From a checkpoint of a small mixture-of-experts model trained on Wikipedia.
Size: 11 layers, width 192.
Experts: 20 experts in each of 8 layers, 448 SwiGLU neurons an expert, 1 pick a token.
Below are experts of layer 7 (counted from 0) of a mixture-of-experts language model. Rows are named gate (a neuron's input weights, with its number), up (a neuron's input weights, with its number) and show model dimensions 128-191. Each number is 128 + 24 x the weight over its row's rms, rounded and kept within 0 to 255. Numbers have three digits each.
Before each expert's rows: a language model's description of what the expert responds to. This comes from a sample of Wikipedia text that the model never trained on.

# expert 18
Description: Main verbs right after a subject or which, such as published, wrote, directed, performed, announced, and -ed endings.
gate1:115138077118138148133118119103175132122110123052132107178116142122164127094117123123132104124130145168088109114113151117157091152153164142139193124154144122117104070121139113096113125115173161
up1:085108091146125123141074122084149087068102173081109111114134148136116113087145133142105119106133115169136139119111113155165101103154133144115151110102159137150115098140164108112150099144141114
gate2:103106105139108149147140125099150111112114082132128137183143143113142116143190129129129115082113118150162118119164141147121073151118151116168116111101182109149139136135134111136102121089110145
up2:112088132176124139136158112115144136116105076172114141112147159133127127154120131130153125081149101113108111131135131156141118151075135134101106153166131086132092146141099153116125147120128150
gate3:102161096119142109158107171134128096133163120109114150135131135086128110062103131087151142164114116138143112150112126169124144141134126129136168118106124120133125143098154157131126148138120113
up3:129118192140126123162110155135157135121140166130147126163130120142129114122140172148174161162099120101144170183102144163120150138107139086124128129149146165132138158089164171069105136179142093

# expert 8
Description: Prepositions and the after a noun in running prose, such as in, of, during, through, after, the.
gate1:165098138148164123146132109126082125129169136103123115130087109142118153096099133099119118174154128128130119137148135148100093138132139107110062110101119107083129127120096090116150141096087110
up1:146179136081099116131107093131111132166157160117130109131140132113118111109170139137114137131106105109156150106145105148141156121131133153151143128144141103176119138115140155167132118145091134
gate2:105119127145140102074112113118120114142147131093150150162140138100112150099071181132115136109146150093159126097157128090124108155078128112137085176125145132126156109120115171128126116134111155
up2:151115180148166164142148120124123100106126173117110113087154110115154130121180129191116149106129085128103107134139106069135136116112114134134090125127148164132123148135137120122088145146127125
gate3:106117123118135150073134099142162136122119131097200143146136139083184137110134107074131124114153154142114112112109132118107153152125141160093092105127100148113161125121135152123087106116140140
up3:085129135112121147103103095157121105121145111103152152175110139122146138127117084115143160114151124125129109112108116158121139163106127134093132099149133130117174148113111145122075133146122127

# expert 11
Description: Short vowel-heavy word pieces finishing a word after a first letter or two, e.g. y in Friday, le in Toulepleu, ue in Queen.
gate0:135080131101144135147165108117128133077085109127143131139126153137146176142125132100168144120073141139158098108152127105147108098152133158118137172127117112126127124117104134116111174118115083
up0:130121093145095113120113159165061110154131107142126115135104112136105114182116090158127144110145153115134116134183138108056124131125163151144161125133110088139155081144151106167139115139137147
gate1:130095118158117135153083126089133092090158163131105135134145088127136070088171112155131143114161145146128125106107098143090123112088120127151099117139075140127124118121139141082101089129123139
up1:135114102139125124205121150128185148148131094115147125129112129104120098132131117150166114101149145122156103107162122151113114145119101153095114145138124096096152149127155123152131133094171128
gate2:128112085110165147156090137118131080096151137088157139124149161132120134129116130126137104149104168150132145100138155147104100138137123111124151174150075132111138158089135097124116080118150140
up2:136113145133126079107108122125129120124076115127071124117146064126153121155155118148133114111094106120088089112086134131153126115108110140149111172085134129122125105134076145139135137091149116

# expert 14
Description: Digit tokens in tables and statistics, such as vote counts, scores, times and measurements, like 30 carries, 19,490, 39:17.
gate1:140084165150108115069137139097128136131111145165164134106119111107155143108128089119126114145141171137147094123073156131066150101119118093156091151119146113122099161117093140084127097131152086
up1:090134133164132143130129104102111119128158145110118109153133165125156123147172132097127102131103136103145132135123153104151100155119146148111149124107160157146162138130086139147148130106161134
gate2:117174131116141124099096164123141134140120153123091148116127122118100098139125143149158120108125066102135110087139139131122126104132101110119140130114080116138102128149093154108120099133162107
up2:101117136145122135135147162128107093115083124116104156119088166129161143138104131170165117118127111106166140104117114119138127142148128143067130136138108132125133128146149133102129126129155104
gate3:154113115160144126174149138127157150124079141115128120149116113094141104137168156159135117108123147114129095099149112166156126158133103176150175096116196120136077153095151112114116105123104168
up3:162105142123132126170132159134138133107072153092125093177120105075139088105127142112133140127152119129160136091123079132179162138139144152136201100141140128120112134140172074100114106116102168

# expert 6
Description: Latin genus and species name endings and taxonomy words in species lists, such as -idae, -us, -ensis, genus, Animalia.
gate0:121118109137099141131138133096076099120143164141156123140106135121125122144128082104102118171118139155153119137093145168140093103147102143110129150147109113114075173105117108118144142127138146
up0:102175124151111162090144170148099113155141134105183129065133106119168126120128134107121151152125131168142121126143118151135158077153146155155155086110150106125109125124161159105121145132133124
gate1:115131128150159136100099128162153128120087154091143161120132150117151129155108081152122126102110140151130149107137145132123173080110145158126117110119118112124146119136120158152133113159139091
up1:107147174122132107148126133120167135147108089178147128162130114146111103124150098146100127187143134144167140136131185152112110103144151094067120141121154110134169116109110177145146155105155168
gate2:081087129124159134124145137119137125110125108089136126117153133101122131129086158117100107153132085132147147115183123081147118134155161169056126100123122143123110116077163107120166151137122151
up2:126134104110172125106138154153162119123086158116104158129140134121124138130152101138070135062094140133083093152109117133178125110106075129115138148148129088117163103135136106109102146145113128

# expert 5
Description: Inner word pieces of Latin-derived words, typically after a c or p and before endings like -ed or -ation, e.g. -ject-, -ract-, -ud- in secluded.
gate0:130097136075113141112111126119149120143134174179127134158123124126129199133106150138148119106115129144101102112158116117138195128175110140164144124143152165142140106152102114126155097065128149
up0:114158088161128116121133097144125130075107086163101113103104105117125150096126086117156083140116117161126129174116125090126102141134140096129162149108168086109099126120111131123160137101096128
gate1:111121133125132135151114150146147146141111095103117140153180122127120134154130132117151118093137172078131098141144150105101132116122089108142130128149148131132129111120108147142108073155136115
up1:124173106136107154148118110167131128097149112156094101166087126116132118118108122078124131068142157090160126114141098122111117121152138154127143105137155137100124163147100115119142105190091103
gate2:103140151079132180089140106138159135105132122087139131139121084114096128137092128122117176145142124151151135168106137089115136161157106128125122148088150128145150148116077131150144149111131090
up2:182147128122122124118100120121144102156123130097120170156129134127127197172168168088142106164140117090176120129144147145156102148142123140082109107084094116097121166062108130096176111120112121

# expert 16
Description: Endings of abstract nouns in expository prose, such as -ation, -ments, -ity, -ption, plus nouns like evidence, systems, conditions.
gate1:122102077150142129172118106123143096150125090168153147103170100097107128105136168121122140108108143114121161113123116126123141148123159099132121146110096111140129116121174128104126075138195177
up1:090111094173149160160161153134145141158125121113132115105118124147107122111109132123076151098148148130118170126153157155154156147120136143135142121098131108150139156089148087127080122168097126
gate2:097159110189112101175145157143118098144072121124144120115131085143106118123088153154096134149143085125132151142100130100104090138173109108123153162106149137125147111092130121109152120148106145
up2:144127114124137134131116094110148157096154155193134133099140155118118119155114125138106136118137132150149098130133124092140151099100104111126182092111125138116130126119139135122083128078152104
gate3:070120142119146149104120122105177085138113174146137101173111117110142150134097124110162130153116139137136130141145115171124123121142135152168122174118140135114091182113111136130100106123089095
up3:097107158151149097126124163126183090135130166125161099131154099129170117117086141106087170109142103135129126161132123117135109095133142118144143096115119126112130135153135090139139101104116117

# expert 15
Description: Copulas and biography verbs after a subject, and census statistics phrasing, e.g. was, were, became, died, married.
gate1:093137126097128115145161149111114136119119138110132135122119096124131122164126130116082144132128139122108159142113093099094082131067114146119110159088139089137194139118167156141106140181118098
up1:109153131109140120157116112142107123120104150128120149161187126133128173096116120156141123123140097134140115102116099162128159148147155169093171090089075149115105127152126117157078098113104141
gate2:112103166154148146134099136105216092141096114165138142136126113126139101106131094137127126163151127141139130164144115164140168153153125158088131107126132119084151143074180093107152127140144147
up2:106110095130095123114151160143154132104128115126143128139086115107132136152095136173110125132132121204133120126095133145130152093097093157139116141155145121107137141120141188115151136125083200
gate3:093121121154109126116178113111136170114142151166113148156138082155140141121163082144149136120133115120101085108152141125162109126071139113109120145100141075128142126105108127123149117153118158
up3:166114165142135135142159130143155130150119127130146141092134128136118149091132138146139142175118116130129158181159151147135088148119164136152153101141102129150101144116144133115159120105095089

# expert 19
Description: Year-prefix pieces like 201, 199 and en dashes in score or date ranges, e.g. 6–3, 22–25.
gate0:108104083126141102132149078116115141156112162158158092112111141107160134159138092155143136155115139118117186158181123109142163088115130108164123112155166093151124119142164104144128056124111111
up0:109120145155103128140127125109130154102119131135126161162124083112144140126156149092092127140124066111150140131111161115132157161139084118120096114134105125106099140121124118095140156113116121
gate1:121162151129140085174138115096128107141151156131130142098101121107123115107129150149147080137119125104087118107191106105115138142108151123099148131100109170165134099119150111134120112140142104
up1:138085107154179087120150109074183154096117133142109113129101169161128114078098124134146138146144113109099125189109164149165123109135102115121137130100152134162126143157148113138107134102147101
gate2:081161119112105145078121066127139143107120154149160156148138096105124162142143089119117121130133113124103101134113137116159170148149132083134151123145095118122135160128134104093138144147107101
up2:136113097160117088166117148107121111142127070128114174145140122155124129122142152115139128166130172106110116150149087086134158150121111149159133116110141158107128111129142157160126123152131150

# expert 12
Description: Opening letter pieces of capitalized or lowercase words, especially S, T, Sh, as in S-ettlements, sh-ipping, t-onnes, often in military text.
gate0:133148126091103070134093100156123105164169109167121112136140070147097139162107124115151096162143095135124164122120167113127169143093153130141093120130101098132119087120166139139137103138156150
up0:142133149101097071149156151140164081145095142142118127117120075107143119120136108129140146123118124079151166129090195127113174134106108157136112148143091096117146114097128105117075136123126141
gate1:144134107101125106134145152089151108159119142167095133148109105176114121126151170132096117143130128084130130133088104162137136109127121124093148147140122100162128181125092154152156114110102101
up1:145191134101148143146102144146161093139134115133094164121124124078092132146163120127108064105144139145134137112116172121163124138096106136118107155144140092142152136111139130136170167133109122
gate2:143132101092102119137121118169137158149149138181131119096125117107171104158134145175114129120149169152128140127099149131127127154163089104121101143157100140124062093147123112100111132106130149
up2:107147093099125093157126083135105115127114119053110131125133115121105148121151200150085126111062125117138108096134120099140140144134137133118129161107102103103133148124146096142111149084163146

# expert 4
Description: Everyday nouns and pronouns after the or his, such as water, city, town, fire, him, and mid-word pieces like to-m-atoes.
gate1:125096142146115130120112153104126112141106141128147137140140132121122105166141129124173151120146133113079138140125102126105081126153132120111149135143182119149158112207139128178149140130134155
up1:103133128184115152149111138155109110148140141157157101118127161123089170157067136121071132119131140149126133138155104121156133161136099123127175154145111145151128123159129128151124162141160142
gate2:166105098129137120133114135060114120164118126127107165188159122143140077107089129124144142153105093145151168095092128135128114159121075090210176172090108131084117132096130142139125114148085129
up2:097136127147141095138141131153106128152116126128121137165116109140145156146091077097091129159102147137121148100130115096122142074141122147110120138130146129173133123135117137140122124101146147
gate3:145118095133134097127158142127120108095109110110129117131139107140118139127114122112125121125173182135126094158131142139128130139117110062092157134118144097159149127169130120131108085112107128
up3:082125121093116135146149111139123143151118170169129159108097115170113132147142097099114124118141126141119141154107156132127093126125154111137135130124141148127120118140100136115114150098109085

# expert 0
Description: First or second piece of personal names and foreign words after a capital, such as E-ust-ace, Ná-nd-or, G-osh-o, plus articles a/An.
gate0:109128130119208106125138156093165099126096129151104133149118122169137149151141123097143148108118150131094127113148151148146113165132114136109116160169131098102124133088139122138076119142159115
up0:135108169077174154166154131086113144117132134150207151157170147131133113139128115093143150108129140109135139107126191132118086082112106097082142128172131131107105122136126144137074141121128154
gate1:145153118128168121159141165110124117124167131123116173169117148134144151128108146145146136137128111141105176083139143119094163109102139102134172149143124149103124169164170098135118156147141123
up1:163101128142140154174126074119133103137135100149166107106123131130157131108152129132123122059094129101134103115089105125130088152144110116115129109099129114129138101104124162124113127094085124
gate2:084150109160127167123138145133111129102106112143176127122156131128111119131139064117108102164129138122154128106137154146136127115114114091123161151113127163112177098147110094137119124142128138
up2:148107185099162127141097156112142126160188119193168145148139129140170133164087148150126101088114136150118105129125145128114204131125155142129149134125138137125126140126150136111120166158122115

# expert 3
Description: Common first names and surname pieces of people, often in racing or sports tables and bibliographies, e.g. Richard, Chris, Andretti, Edwards.
gate0:116139152151105134134158132173137131103132111097120089122099148142146099110119112155151174113167138107127170162133133173137077133155154126153114128125147086111095135115125114150146084122159085
up0:088162127129096139108121122151107130133091163113129151119108144138106104137138101116124134093147124157106136150093101147122129086149137113107068157155124107126121099152161118140165118104151143
gate1:120099127118148116088153147130115108156180134180085129123090164079113160137132148088122114169104105113141131104106143105138107161155123103116133126134101120151119160154154170156144077142146099
up1:091139105143156107161104113099175117124145144102122120131171143195164119116166177148116144108115125116088096128128128136157163088124156134119112116070156160146143118121131117121114152055164124
gate2:139122147146104127124124135112112107148147109161142163143135113110150137080113113165149156173109111123099124116148168070172080173150161120119177120130100144135112113156161121119147117118120142
up2:125108183086151129167150115146130069083067159070114149178131112146103116136145149176152142105126117120125124120134135135108150115107114185125124154136149135129134102110090144106128128117123136